From a checkpoint of a small mixture-of-experts model trained on Wikipedia.
Size: width 640, vocabulary 16925.
Experts: 2 picks a token, a softmax router.
Training: a variant of Muon for the experts, 554M tokens.
Below are experts of layer 3 (counted from 0) of a mixture-of-experts language model. Rows are named router (the router's row for the expert), gate (a neuron's input weights, with its number), up (a neuron's input weights, with its number), down (a neuron's output weights, with its number) and show model dimensions 128-255. Each number is 500 + 50 x the weight over its row's rms, rounded and kept within 0 to 999. Numbers have three digits each.
Before each expert's rows: a language model's description of what the expert responds to; "comes after" lists some tokens at least twice as common just before its tokens as in all text. This comes from a sample of Wikipedia text that the model never trained on. Tokens count by the router's weight.

# expert 2
Numbers and quantity words. Digits inside table cells and statistics, plus words like other, two, latter, others ending a comparison phrase.
comes after: " ", " the", " in", " to", " (", " his"
router:467450431576535547551569489529528468534491535456447551532552489529509540558538451527515428515535459458506488398484474408599409497509487429524432453432533534489385433535500536553517504447553514452480476479477522504489461569537470495514394570550482511484489446479489427517607534547424500541440561591646548463540491499412496520538524516520427480480553495515500456542569571559389505535457
gate0:500496501428487524507507541449563495516483480467474438453510500460505510543507671496571487452518614594526479522469614458496445524447396502456509522531489519454489435448517497552579480537558510462566415444507496423456512500459459518633395484454499422522567395452526438454525543558467564560521474405588519501559536436539492479516587516414442492516432481457512446463406476510529422431483
up0:497563473533521411457455464482510522470432552504496553606472519456519440502453457487518530520527402484504502646464465495581555423423568493457580511434539438510471572423462415464480523473478512516499499409587523411471500484470551528473489449451607469433436512523614452402582397502436487495483499480488544514470448505547470478486505372476506508554497500582483511539508466522538491511521
down0:437470536572478449464473539530463505549518594510453477589558497434520504560502499517451584393525488438562531491491492449482337440482534527427462484465500528506448466420533550600478417451451592496512517486493518540507537488528518495434511520504448639513531544469485451535633462547470448512484483551485461491454598519433530418523510560528528516459488442485556537596504581534472468418494
gate1:569472482470521499539587531474558488433525467571499585503520477473412538442449495499524482566501457514487528459558455585459476511461549472447554522343449548444507530403456449479524466519512583482430555466558470473512530567517472489477501504483483440469530488513571479569572461488506475405515540536467458419470571493578417544477456465535453541452506526525513637535578546533541425474575
up1:482589598505473481503464544588473457458566547451449474529501554476491509462486472446530518463613472522543613556508532401566414415538479552457498512540468608468420622410467566511522496447405513488550500590614480487417442415478470626538464491478492553473565513525537453511490577562558426463479557547408403504471529489599447508548499526495468499472529486546465474530433512495565465548378
down1:450503495583496604467536544483458385375478466509558522507466450552559559413564516412528537617449496465596501541557476462495533485450527511472472488554552556539495509498493551537514415457443533422529560549463438546538462561543524464521560447465464509604472509468462453484472506447488487588502474407439551477562532399506561467522509538463485529474531507574484500542474519369533463447516
gate2:582523535523580557414537423408473460460552524531590439496526469466425452462380504441495628498479446468427500539413468542597549465528480531591509456499360486468594429471471427409463426483536444396474481468491473438506454435568454451416449452539416482504448571425557492483520536466451499462459434561460501531368420396413510531453520498512514485423444499444519518496520487549431503420467
up2:502508503520428505538463595545498434494513475523486566500587488469465516471460500419568368521467511567399481398484515425516520489467462578475412388535543485446496492457457530400512531465497517503512410531463512519459438457448501425423411544535399452551479492529433449537549503518462429428429467464578500557499448423475514436491488533405464526505479523493512460511478413471585586483524
down2:562434530426387540595560477512550408589548531559538422544443537498458453592543432513543459413495513590507374432514511565488474523637537461458514474509500584508562520563541493530441446445581516544554476499561537576505532645581518509541492459487501521518475510508477399455514497544500501524541465456510492578568496463520471435535575469530518495471520501518504460506487584425453564448468
gate3:404496545525497427482451529449530502434449460480519503591485444526409424441560417468530545495464548518514417452524458555573522447440537538533537490469503414474415521521536543492401424552503392441432496516452537523529511421464579492554544520426508571559592498593489573538476387533504512487518573487467488473520533425450421589428593504532508491503583529612547450442492520463518424482513
up3:564532459477539537504585508478462524456542585427563480507477478528456405462467490446465410553503372560496561537550496565477428567459550455560476552533415425562515618436549612404460535510503523490479510435537498531540520451542523564504545488550554498551506471541487521474419438578398573553494484521469488492502486489480470479528521574481500593480450495497540419501557542440530551586490
down3:417422481564532490524463513505559564532537649548380505447516490567433508653543588464524498499512399518499519450493456458559482477478480478467523456468451557538499436550439489548424488513423576494437452475537471485550488517506465480538555516446552480467577477493488515455544546466471530514564473446528523537482468532539500514548492500429457447564527548522639487560485433512592577525427
gate4:406539500466529432499497457463498469486500564531549516540562525540432415524465436439541605520542383619535503437497484492495404495492463421461532501435398431561586560545538490467478491550472463471510547652488519499482557523498520499491572513385516511446499491502538477488477457516476556556468432548442519552553640498599410499496604514522494505480570567523537441473536497467618456498561
up4:515537466451532571539531489519548458447502465506475469510511355457577415539549451553469506512510506510567494497472525559440440466516510427548486465518499460461472533506530545485453488473439458556479495505538511430432438523511488485502524636447490441463466427527495445543475481473429505505412432493439521533482424507464508464448516403361511463426607508560515418603440544540489423519516
down4:489452549466425396573470497454505502512571454514421465513530588540515424538519540502479476546554449460459555491458394642488499561526476446395453486522462485614513479428416507455554521483519451483574457509401506539587498498496464513534559481594422528476500495540403496458549519555484478560554664548493538525501531465544445496443448547465549463448537514469600503411480420493507552512524
gate5:412571514507605513494587469392539493460560514521516504465490541471631594484504549461535573456562469537478481491528493492520440473413560455505425513554445513455410537559440535414504507425502481483408497502537515462418405480492509418538547545512524589469505487530533444455485540556475499384452474472509511536572557532583534465480538446458433544576543505469528475495533515564515515479445
up5:472502451566570514527473539464536489570563459569497541482443509568415413456504540504465461534414517544521535533429491621489498508482442552418456430509470514534499517473503465572510506489458577466483550481499540535518533452509528574564465529508583482520484513440548532451438464578505571554490469517462489511474380531555450484485471590525537560467521571508496449545452572419553634519571
down5:535440455513481443451532513549484548537506504472554544474509452485439506536567509485577476447516508580500598485503527482519509497527513515528459447534524504517508602523457569456521485526530372442558553525466518477511496429510555499480552411559502534491500527581461453622539409473529503521420506412507489484504575485511543567505516449512457474518459440539489502505542488560517449537474
gate6:560450562493578456594498436550476433470478469510562487486495529548525459565538621542491471571517516428609434483500489461592518549434536456477510477524380426478383544476451544516455546461529532460597500527438483432463497476413450567609425538524433532449540441460460456450446422457515429533452526537469466541514522521378482596528537499535476533584438540496408519462488448576595509471458
up6:552451517505492477424563491486560500516488530529594512511504522458512433460484492451607501459515488509428519535444465513543513492444522523404520521544595456474526530546581464560443518543559520459425494514511453477410542453416489527483497476475581532492447501517617392536521539456476502428467568499472580482546545629416514545478518555483508513450539474576426493476522553539471480505468
down6:553484562454544475550442478477409546437510457533510441524511548566527525574502520536508539646594580490460599454470531457464559443544495357508448580536512519448554574510437493480494512548458444449523505578494580609494467535487428461513485480468518488471536515513435540523562472411457419510474540619479472461501494546461478527498540435485523463576467530510429616557482536444376560431491
gate7:487523417546433427584429512438566490489569495479575446425465460536479448513553519549505481462436538531523542471496398529486469508478554591497488515504500389565442440474536504498477558483440577580469493517544561506496578544448517511507456521597509532455492451450491523630542535473554483527394555467539495490476459482445554511589456528540537584482388522412434609539521436481511537465382
up7:536521428453543440392508483374495437520468486437435460535367573460454492425386534508543551534514496505514437422424443443516452459515427509432442570526567392440487496492512482419498506487533506485500559451434596438472543488601514497554509431448480580464482525487506442504457575543520396495464553556476483511457438448525497509470494558495429462523549385446432530525624526546570480453542
down7:552520558538426462500505518494495411480495466540552525477501457520519492521495459539445451508433519540516531492514552505535549577477450463468449487523472541627533494502469531439581536531440447476535445503506545513483559574430479501644487529562489515544555521534564540497520457541457499491415491553405521509533568472456429571408441490522548546524543491511626467501472677441480412519480
gate8:594399451489437587414384520536473510495450490415563550590528486524498450469472414509506503601457505408523396415507598549533482591509403559466491508427538551419573567424526504455512522487511521545495480482513557596429610470458456439453451545510410524511474423482510514489501496465421475468535450424477502484477589479489593569532484506473505429416414536453470529540425413537511489507507
up8:467427546452514549528459472468502531449447536475529493496467534507466503420568504570554559500469460511454487563401584468568506555536469484495532513490545562481498422461557482501427562546521550482599467582449520510455563420455500456435447517457411498446484448455369491510526435552515408597550590529479508541491614436461452538487489456499522494468405493483444598499463414535406521400436
down8:510431548464549514551448405418483599571499386514486439537502535531510545520453447566509470515494531471409486415488554543510485502558490460604535487500525506477533537482495481493505555579511470538546541448496471521489385582506542494562529486489501530578491479475431544455449512431416563513573521472526527535530473522475556491479478523478457495501447526487443443543559473559514607491457
gate9:451406432435589536536484569498428464438511507427542465546449529481446462539552530470449532481533398491461471516493464432454530475494447465432418499468502432444529513491509482505403439494429495470468477477558467369533437446526515470506487507442489441488496509557470517396470500548585326509447522409617481446485470529520569491494490468576591563488442589486484486393606575557478403448551
up9:415484505521557511517489519463512511493432449506468490466435420539436485470441483557427482507573502486560525449459565550588455517524434450491527478451502422476513425424575531550481507447419521482459432583526433483527406445482519564557485503540389553483483411524471573517485443467485441577528554522502471480549552570457547435536509413535431567501527537507519513530513517597511537540501
down9:583561500454498490422508475554478504535570540538422436392466528534497442539547523647542352457431534423479509602561589457530510580575476386488579545582533507506477564562580519490423463416534455489545507481503522499455557561532486408468501403499471549446563552569534575528456555532523416437459548557568511488480459509444461491543598431532553522483494523422507458521504455599464509533513
gate10:577504482448491483511559551575488517453488451561452599501492424524450566494499469455553534523428435498586427439511560554468524610446498446501485457496509525505477595473494545528496476493528513445500424484475524536576510482462523519409489443592505471615535504503535585436493498484429514438495563487464452472395594412496540528492464464534577466475541464495545523523581507467444455532466
up10:572467491518453565518561502513513464471448554571451461493476409461506467486484549507395443549478453555537525599502561501535489546456420555489440496482455482452552544460489519561505563488491547455430556429431415441470505444540445443550587538556486463490411469541563437492533473503460463426490494446541468524534461384401489523506623483438477493528613560395480404459511499557526477521537
down10:480558437428449515571516420503493530565585421582549512459497559481539523520554492522421552492554489515450432498443566441558586468397533435480482567542450573530514425506470519540529544548475473471586530507479427551515521561522482481460487484603516387492527588543417511496606508458527472530417593447422518458489542545482444410493468513466558441502456447430553427501375576504466520443461
gate11:480607534564530578588424532521445498435478471475499447530650513453557599601537570518520497447526445573481396543471494442491525493517428552447521554461493552487392560507439491517515498557568531471508545484499551468464489490459520467435486499454601499463539484466517461595583487474515450499434513499445480426561621527371424453537462426480512487484568469507554527465560426477501509471574
up11:528515481438420651544520481651483511529445517526454479401493453469472517508460481561477442507586553421467530425467463484507441450500486477517459513439531536528655513474513648470466482503507504556521499532498532468617506404489548592461464446467469522437510400548545462530492477558553479392519532440407472393540602436471565431596499482483592470606502460517453520474580508502520467552450
down11:480541440464466429360572512510381528471477512447444612477435467435516432536535488543498482512532413462606474478515453539551505481458513445406516499610529443559507447530468536469482531516484505392532503440469553472463623440482388480474577517541499614486501497531525532534466543537472540488537581542499441508582468524541513429575507488458515565477466485453521525431473497523485445553533
gate12:548509551478526494512526498538415418479550532575486535473442541497479485467522512551492518561398539527457525500501604460517465515451569527534453533538507484491577578485478482562548458459509586376470473542464517420492436599571574534511477454487521625540445502509517562537476481521405483471503495463543497538440495467478503490578537505460501417482382465430535458527550502458468545527528
up12:543458469506421532509506565562512430532504561406572532491490533485553483487479449443528531443486480472499491531466457501606409515478527531528559439571518548563458472514507432540544508415436538469508573541425515633595503569534501438562499412529479456505426482488436563475540467479515624465523462545484532461477491463526484394481479508525510524508456541583500469468488393498582500453530
down12:439538454480492478518364454501495581488521588584451453495527488468430470471464547487538504501447456453501529472478505489460526570487512466525487459501442505478569442485614507558446512441570432577487548505420553558436573400432511631483582441513454480495512425441459487569555526446539511563501482555497483497540507472533455515517483521476529583437520445514525434490554481463446412469561
gate13:508539529489513507561527380519515459459409513437414552465540481529462445456471498535534446471485582480375495522541468481601552564504470463594459463505479482499534486414430565493449565480435532424466585533454521429506539518496490549421518469585502499604466529532551546513473527491478543376624496508463591561562694480414438400447500465551489497498442542465517416590486579426480481463471
up13:542513556495535609469505478415521514525528443525582399497509527495540465530483524521530454640437505505570475473561529478542452449471441399448527440510570419487535508524561513492499526466590445534528506466492514502504469548447531424543540545542488435498501469514476492463455417466579532452451508471487489469512417483510395584479445478449401573495503587545526500571508491484483490502542
down13:419564496575556429564455539515514497536486606523494516439565443505546477546407448457523473441488610540503515518453484525485549555512548498437454477496454504480503508484560481526479559465459568481502463475478490461572540624534437460444529522510480496510473485584543527544562513538512511549505466538508582537469534465416530462503474386494549486484568526502475476562496524495390480478511
gate14:475515494511483538539506519477473608539467555519528411528435534513572477540421489591500523541498475499518457495540488435573486535489451511377540535425527593502504489394521562464445509476428571534425584475515425437400546498465461402488441514539483441585490492488521420440510497421542506456599526443397604561407656590461515455561494424437531437476414503393486493567423501549497455508477
up14:545501557404584524498518502482401511496451524553540477482513514524479480595560515610504507488426404450404601551464565464558543561458563499425584526451519409520576498441493485517437577465485511516534606418519530458498556483570512531481491497445468537554474475642483573525477465550548498484480503487588555525496579445545549479599439576470478557526426517376440494461560543496481480462506
down14:513512467494450501519502547429509521534511491431467447514544577504465551467482473439533427456595482561471495562518515485520534566592578482477492562441513469572474508553484498475435505517528410491559574483474496544549524411562467534506418316500508488460507452423573467536522541487472534458505537525453569573515549595500458434468492594438509466465529540435438488583528488533514421458451
gate15:515552491546483442528517545598490530476464431622461445627491422512508525500519508560453491552522555505528563421490530437519490535465430480408526504449442540540509486558424561502445436382511468427425471551506520485374419484409496497582535479576366534483543554391513400442606433507537493440545520508516579473565476499497522527514538494433486497482433479458491504599525420497448497510512
up15:467447566564480494525444444472490502450567510533549449592403615488580497526493471400510479512476566546505548535469484513555526460532568546512442534463571517423481549462528573442512532441438526508482420481513547452454520514421609462456576503546487551543418522467488515498426566484517559562393470601447461491558524497529415450497526427547442599488508507491479474474513600509520477539479
down15:497400429477531554486415474479462446551522472547466555559563591493509445425454558471541454445502414463591468579515357593539513537557590567589503461477487510540510464491467514474581479508534404490395548514519475447477437414492507591465449469521470482571507374548501517555441659438459503525438508475495494453582486393547522529536457456562452544492505522455509571426496562540463493516510
gate16:471491524512510518458482490441606549452514541497501623411525525537549599460583436531482563508514496446529530509589578432359501596547507628467557392464568411534440532531460463488472516411501500538588483506505469522559478508476526459609520532544496527559429554404477469557507495468460456472493478490546489493489438529462521543462468436518534490487454459476446485482501507461455544426487
up16:441485503479431469530462539475543408487405472534484449523552533512532480472454448531395576484546542524418468496482546454563492512471513454503577543490500490517524519508622537578510482474476555439486502394564550458427563586621458510461451464527460432579436458482393479448414417475563483588470372451467417472581487520494517450443532486559465559432481545476514428488535501525502545478547
down16:498467465635539530515520429582537510499546635573496527485424447493451482492476488435555529540469457423541465555530483500538505489506391480542509555450478507567561420523506496467477581569540510449573514520480460518536589415456547440519388473500509575457593566491578436517404567597446544463533601454474527554631472489581416513579472478498527396531533512501476510472458544458400468506418
gate17:547470585598496504600532503501470515441493503415527660587481449542526576513527529533488449560599487420453516490487505567477478495438520461479556591443504508498494562583467459458394523515467549420420426522470440501459446527486483470434411533419489554423538510437453513508553538488409448475488535357564594550502420551408589417412533490550501533366474461456518553590564635506527512477502
up17:589541445527530526518478494433523519430444523523589500489490436479464582412507481501512455478462557514502524510481497488461484622579545446483441532407611544532454586558455518424463439455486584562526475461558477496439472597670576515510457453480419613443560492395517537505534514609479554493478487525462515476488505552481433472448469537529569569432503527480472548457521519541485477455476
down17:568475567469538436573483507501487473533551443474469490452461477468427459469440483518460493597496475393509479390526531371500612503517457377552604500514513474476532563466428498485507508517489504516438513611536466511515566468503440485471468484470497451512596536497520454476492520452467376529467557463447510516547540419573467444524445484496609521489527500485402533433493420619545503542425
gate18:563538503545444500527578528448393561427491579450453562484546438516446509390496495572550403591494453608519499480490536487501474460499477462434403602383482486519569466516552543510497493403448438552402458572575521526495440444528541460578442548541522487476533516606440459542483585564439627458490442488440504542387478452491460546566473438558527496548455523483469516428578443474512477436438
up18:379441536507478618457454473493530530414484443510451525505461614528529536521491454459512575452549538555586504564568582515537551546472485443513523545487482509494501432407500462471457482458508447493465547545566555530468474431580487461563678493442471555436559520549503465474520479527448501573564522464452471464538534406423454498394556467602448510546475479512510456598536481544418495432620
down18:546513484500597487464490432571523520396467461514525421456460507491431482491585492529517416477512516427461424541471498530504520448415479574509520573501512536429439436456518488601510480538491497556522526492527595455462513573493536484488448484489546467541523483496469614466533481487570500465477531482445472461551473590534480387524528479429446487460472483501518462502505457508454472490403
gate19:508480482532501518373520521410485480475510558480561625459429411470549523483485550447471393505478500473611555393557446498548510499468551555396598460433497512438575503533538476524479499447502508451534413530513508497616495540459574562592526436475574568452525506403496492536492554475492496459553380531412526414505426484509508536488559391477471528503507506469564494531417530593509506568486
up19:475521527393502467475482517461506444494527558488496533512581444465658393509416460478531534473497461483515447548592537531539554522525528583505513480492501535552458484546465586460506517663523495506458493546553601462510448498531526535445512502541487495615544552438473502506483492484456538541411447548490484570543467550489513438485519563552462527447492517631522575471495492451527489496607
down19:460460482446533431606442472576493554484556413448522561533531528534474564563497430568537550504571408508441500580448475542481586572520557497509447507580466479487607483489450593441563488538482494491395504506466530506475514486419599506561499488505531507486555403447537538480441476497436505441416522430448481503472535528625499502568523502424445512472455524506451503560498448488448492444502
gate20:486389493410499517544429462520513463465524425550542493527561482486520562524386409534456552530506558508475479545422431493480520547517501513510555431432560571483495538534626479526501490506459491515511557456611477485513527466537525464587416513625444408533522404533492480448469462550449593570509490457486501536511507428460482514512475481463559435488466525470557441492526539538413512443586
up20:527471474586499411489512403439561513463567494469534482518555488551574455498572489459433467599478547553487431524553470415463598662449435508466526499533558488513486511542553416535499495408370491522569542469444488482494493507522442442526499470507552517556565568534412498467470545486438504529500467552502580502522407484403499419515459454455513547468405540477559466608523463512491487532534
down20:534492556413627549518481576490592443509569562483509492489528505545503521544424574575496574483483502516460568528457515531488467390485444478570507538468557529506519544518577589387559484509501419549487540516515419565488410489507590480449466507503469539606604509519493492514527357477457549550539601550511484468545555450575447528603561474569543497521489488537548569481435538551475506539484
gate21:451445547408539505418447459502570486544478507573532564479485497490559517578537518444476461605467485553479474530532466459513586521518588541539531484413513464512445560521559473509577476556537477447505457490405540505499547463580466455494505580447519550418552461526498427557479431602462536555580510442536426548512554626478448455500539575464453604512542507521545531589561470463490447512484
up21:454477544424514566516478506542464501546503438553494513409517459425458463453415469420496497516420490518384459423571428507509477601367545496448529495469534497422366601509578548492573443539499547512546419501581558413524472473543486526461512461408573537475533487511428450546494522512517467545401478401433434539467582533446490462592496497474465527501619491500538565543520480452424474520463
down21:464591504545596467490401494450463491481432471443597533496526599488478515499589457446552479539493531387538564477472547490465645545430461553486408470467515468485532485432441447545539538544436530557540491595492417487547539545577510519571500475545539517463516422488504550514564555554516483407507515565511445441465471522529450461466544553475490498470573579640512512494572507483508530478501
gate22:591565497546457558413442464540534565505570575514489445496458510486370570483460446499600486507539458471461648570508466547615538555477591449454432571458493490452540524470490553554475524385548449544490529461460510585513536533500483580509423469502494527535507497561444577511501469478442438604454482457486484509455557449442530467455504598469520565493442456508534550421544549558535449541468
up22:486483432535448445385554523556450508542459405423576500491421583521502401576467520445443597583516490508414499519470438514491590390501533462490472538611503538389465513549487519608453581579519456572483513536482509460497474467497530494515577494469403511555575537424493487464524633510494534584531501470514488458539491538499416561465466459551538466580487540469591392374526607432533463456512
down22:480445533610525476457460460561497401377513491482469564438532476495610495475573457396494535540467498561462553564512396499457463517446503536571450496522418532570546400496588505504502447516356518498521458571494478397522461489459504543516412464512491515471456445473512597596553471472586449413513477574523539475521506511516597575438510517501535521478511486515487448501570472537474408464489
gate23:503583541399413453416544464491590471502497540504511523527549434473428502506469467472561401510316515425464533540464570439548457495427423534481461519520490556478561615529448540494560501535629498385585409475447463600535550507525544563511483482396552475516497503480555446525548470547371492530441514484515497589500586597533477479507548536514614498400508507483494561531421552470487481432448
up23:351446569556430523549545455598541441434507503445443564420494512531423569481448586450511548512471513487472471459467490394536504495437419591506480582498574475501506523458458510422465483565448486526561497502447484606464459514549525454544529470487576456441547594460514513460537509565491495479533517446464454470457424552473391496620496525434471459490553475497437537530505480556481551575515
down23:491524453548471561500539451527541553510523504491528444416404444439510502483608471483514517551530492484504514472474548464527553640545406556574475489492524510560478570500446455589514523558561463529407587565471439493453515538493551491494570526391534432625551496525473551587484610523486426558482536542440433478510548534493458480489569620623348485557539490609420502442461510467480487504548
gate24:504547497539472544490481447501421571524506477489538477563491390584537629469565531511482512565462457530539525386514526461597398486567518503464474543577440526514487487556604545550417446528520504405479580584467508498403592504552544575477547472504500522463461407495509514498562478416566586510584480581656554539448551550523430483445506565402422498499543395408527519522546463584437463569468
up24:413439499459464499482453453480470583437505453562570526430493548501422477552565499472534565471553440520458482504474499474486570413485440529475477519468597563517539526491483503511596494526525521529528490412445485534419441518415572454474475544468415500468509556525496523572498490585490415507461475433513430496411445519388543492565501492518495563516448507539542483466497472562516538558496
down24:465556554499446519463395514519513519511533588504436529469547516453493471539549474402462445456398421463558546486453515520584473496463478423488458512392605461526471577481544496529471464455521579409439571529521443510566475589484439529520512573443556444498525540453551513453579493531355444574469405539469417497578491462514446475458512531467507501523502456540481528617478489485501480403444
gate25:484502576495478379463505500589533455491502508493479481508464578427496448503441499460525480500520407593446373503459420497463528484453482557470557525514480547442499405540524509650473504519492602556495452474541477593487415504456520463456443467525427473506476417523525528534498522471638437519484517473513484521504477486531416511499508472507451499524541525463394603471567472528406444495562
up25:558430524538534433505528466488598516484465531393439509441421561478463448450435567570594469501504582500524518487507486372419446543413520514482535489479400476522519513451532495522465531472342535498554489479440350508518577516483529522438525464512508542525455475447349438496547505526532503520468435514599562459500441430503428539479522419482420549459578559538489445455433561532503427489443
down25:394469518505484545471482419503576350635518439543457500461488423557457488498444518589507543419438560534436453413444578553459553503566510469471480557474451578478495457497495412417546537526427541488488463509508531504549553487498466490499403503413518443536570512507506516539483457500497463529537545529576494483522560538580507505441527433545476477541495580598501464503439610439391527413513
gate26:485471501541460527467466467481530551521529495523470422503507438482479611449509500505465594545481504544491488508496413520429438459509473490473436462420459492481434512505482528424502500525496486527485526490530490521576494578519474538546415547442504473529489480532561562441465601435500473528409440488509550454513516491468458465564420465494369559527557517508511525403511475462382541482508
up26:474504490564566645587543545528542434497498509438531476476451419490427446479408447419553461504574480578531562486520522462473446519491479509375450493381433498469548497445516455544366481422487575427421521490556516573457388583595487517503530463562465576474481427426504526470464536506439518539474463415478584510564572540465439464466454537442522514425499461557576508489623488431509532452479
down26:498566564567463484509607500498379506522518499547451360546452530514461479543551556473568455515437552487517526533439425587519586482510468469460562466499443381506487452437500546493514599483425488551421435538489511527500410626505484529524522445555582450397493520550531536442526441463455511536472551507514589513589473527520466534478602419452468492444562487450465570521540501504482484465432
gate27:490396498523563415515433509482493469492489422516471513492529523427534391532467484456512583514590457481471497522450560521535573546536520537538470510497468546488495540460458582423519479485529488519443434482505501527441525531519592573544452500499408481602457526408496438492501446510546637494572499582523498513509453585477461454479491520548526424508471436499436597457512531549475483471457
up27:510541527491486467559450466467608517579558437507480333514547514522474454501424525499497578499472574573475571433464429451535462511468458534514447485535513566488476484434528493508496449580496602465510502558511521575415437468498641511569468403453406491529550484555532496480465554519501480585517550541538524520544575510550505551490405511604396530516450548430467579449555471566538545472489
down27:447547475556517535448467555522475472547504479483540466523508504439418484434479471492475495487576526421534447534535543546504477503439475499479541509436412599442546542489476526521493519471489586506479521522540446505483418525480588533526569456562537509444395516454561494528450476420446481538459474463455587453492514440527473561486558508546484494507451544522524554491474510488481599431497
gate28:520431407505483506418495543506387491489458529500463446504480450545548570421486422519444562461455471550479609522441547565570471525465555496375441436472479450501468545519555466514396519513532544460443560553470586489517508525522535503513356427436486450490507571564485477437476498409520486610527526511431451463505408537415520474579533525448488499495503512514432548458614515592434558448544
up28:520410488471483541496523532561458540461491431429451511586483499574479602554590517432462540507517438510455524506540521528422507411608505530546476477527495509511499500544518411548576440474507532531447529520498592572575508476475539423476556583485494484525431590535478567535585453469470506588582454476510551496462502452498466545567413496492435552592612493548432498443474445569486542465564
down28:597472407557466512481428353401573455518409478528479567474544490504497533472524529445488473473504563529534471530540570461496499453545539461504496483498536452519541524479495422482534527585631602448558486509555488444572518557520604575533449526580454444429533515584485481470556485506590502414478516494473472440574447554441505503512487463481506479546516418502515417490459543629448491481578
gate29:465540399560561537543573496387489457536557512415497524497533440525528536515488507511601495509580481477356495509473602501550514520443511525536513413549466513501530505529485437452582455489532482545481520553410549415491536415483486532607493587477496635460507532501531443486512467481536520490538428511591439518556341544544490488492578521532504559584497547410446479537468572508518407498554
up29:399474466569525451444560558541516570392512570507501528461513527515509431582495485475512697507528513581499508481522549407622458562550502425498445422510561474466596517431436451425592500462494530472499441593542446417541543528452497425520508516416521437622379443569423511511491440538498449495498455526542485468455480478469476387513502516535542486472549492505559521536514507432408467434447
down29:566468488527549483525395463417482499520615539456469531425593573509562530449472500559456488519528417510554533470487447502529527474469544473469502549460494471513439546500522473546487558414490477421542390442486407531471504515481446549504512500422516647408513441513516530529561509533483551570477446567514551563503585481524494465603504441555549413529463505478587535473505524487502508491572
gate30:392508532476461574440498468529519509493495509592529511507396464605424515489545464583534560444494501527460424598611504517548525448398464488464468552478411515488458500568484631452489518401484497553498527392525537546588551481497450453508505462530525476454544547493492486466477472510571526513566471537435505495557542513455440498525533519441471475463460419495493517452517529421409490498465
up30:488515508450493529377611476498429505463501472519478561440484539507502488522447545570492483553453442538557433469513524499498508468463500565537488483430514490471523346439504510458423549465536504529552482509479585576503532438655550501501454422475492471381507470505419524462488519447520523419511569586612403518450482512459593556507568458519600495475500529494500459481427504476407507512492
down30:588468442500494459482549537452601417592426501483491431562519527525559525444563453481393470434462549498541545438483524423535519552556456513525564467531496437524492516574429566499404489565563582501452469519528452431498503477424578468476601420537505563532424495412466491440452536441324603412518364494520567561487518421494547572495461549507474516549379480507526487513589481478517601540505
gate31:418557513507493426529582463534551597545448432424514543597562439572576565553490454443522491499417436507454500555489482445466507489555447437547565456529496533476462578511650500535553555493487528509355477631483480546510510493516482535465498509473522544540594537502530492460523423523454404458475575504429492536498477393493524394437526467437524610505475512428463568491597441497453494427480
up31:556498539451499447557484498519464456581525445509515459501522489442532402511452518477460572472487525520576434501480498473555602501471522553461577477538475418518586469542556500501478465567553566490497465606397460545467521605503481525487444555545502444548531522505451451429432475489472528560419403473482455548496495454490418477479528485563493401524451515591510394590431553527501438499538
down31:486459450453560431457483554543508605441594431466533466498463525537489534441583537588618583573550525472434535558459495523468509471540535506547466564384571491430603596444501489559500546496544408436524503499569498581503513455501449480479459514414503541467411417499470577479545369464542533548473436573517449493555475565463491477532481518519451416504467545561516497553532522525573447566572
gate32:560538574520458520531524556505469449460464473421448548572454452530462578448506541460475430508417391461557454456522495439516460523477445489470505530503513456617495619385426502529436430514519434422518586563463517481521413466486401512472571533446522508534596555426522431383495512580611382481555522555522546511399565542468571501529496497409496477487499434510436506470504531392440495560520
up32:410533596511542568448520448452565517539637527522542516494510499508508337477519376567464541545445445490493483492494475471497489528523547560451466503495520422433504468541504421518553528523510555421541448591362517522513571484529551599462543552502457329509610579543488490456515516489427510553490522522528498456539545548594519544496605430541579591504500574514525560470534481600451512495513
down32:460488444537575578457489487486444473512473503474530491477502469475484570530605547474523514396604496487464549530503539580516581443445544439528503552542576485508440518406563588574566489436482526441442416479459501499534568556502532475515553512535610585558469462516515544521394474466498536452455457496577447516470448443569523457458497536439516407517485504480568573537481494460441541493570
gate33:509458455585452568495476479497440507448490532502558441450563453523431456566524501540431536499500448559536469515616506516521550473500504500438483572490509569520446453485529491479563432412493510524487518562440555497509435510509516380557477544552520522545468532382437667468609506541521532609516604379449538431579411452493520425481448487518486493502472459545527532482525439502525595506376
up33:571546525444446550505519475412566478464400469538530490492487481428507545502564532430488467622457490480584461472620495505425546534562482416564546526440618412526534516540542574450451510453450469536569444463498459533456468443533478518590568524594469402570472457531547472476374471594514519444536495517552529476473529481505547474488454588551467482446405443466506563432452450457489485492467
down33:493481512495475515477451518502477433418435585504506512548488598528530525471446506492545428500499469536509557546362470522546538507413613470560547462533564479527447574521387563642456444472514488427501481424490573481429467444592360519553497486461435425528530476519571401554462506475555596362459502504546539535500462459514570421470366361484503498473465501581551541474541541478512480554532
gate34:456421437562482455455454489557634457540517548492452530582525432529526530412526518512473550523452428480527499484473529492524563540463492437491441548533505411478540510587579454464583523391570500474456553445538564448517476515532476474530468465502488547523597504478547529509487499423454443487495515581550525568593546454496563497468532421454458497527495501487611457549529454447535462507560
up34:530554531413595529459546463630498433459478592423521516555375522463466523513490423509542492489571559489564554542487498573518449458383451470490628480526501527397443474532520517465452489560533507475459546507519556503415476495435487516524520520391454535481574532441533556500505529583538434532484481483490541389655531445541457503504508439431478470502456467480533468527477495570542505499574
down34:465370556478539491489531546424453480507524447522467480556554461548428431580434433375611523500529486528487496468560564475527462413549480539533507510536514578528555576472564520417525482505459474482479434616458472479500487528420407474508546475425604587534494445475547486501567550454469450467470513455471513449487474402536590529445539530468524521558514517587541483446449463551491527435558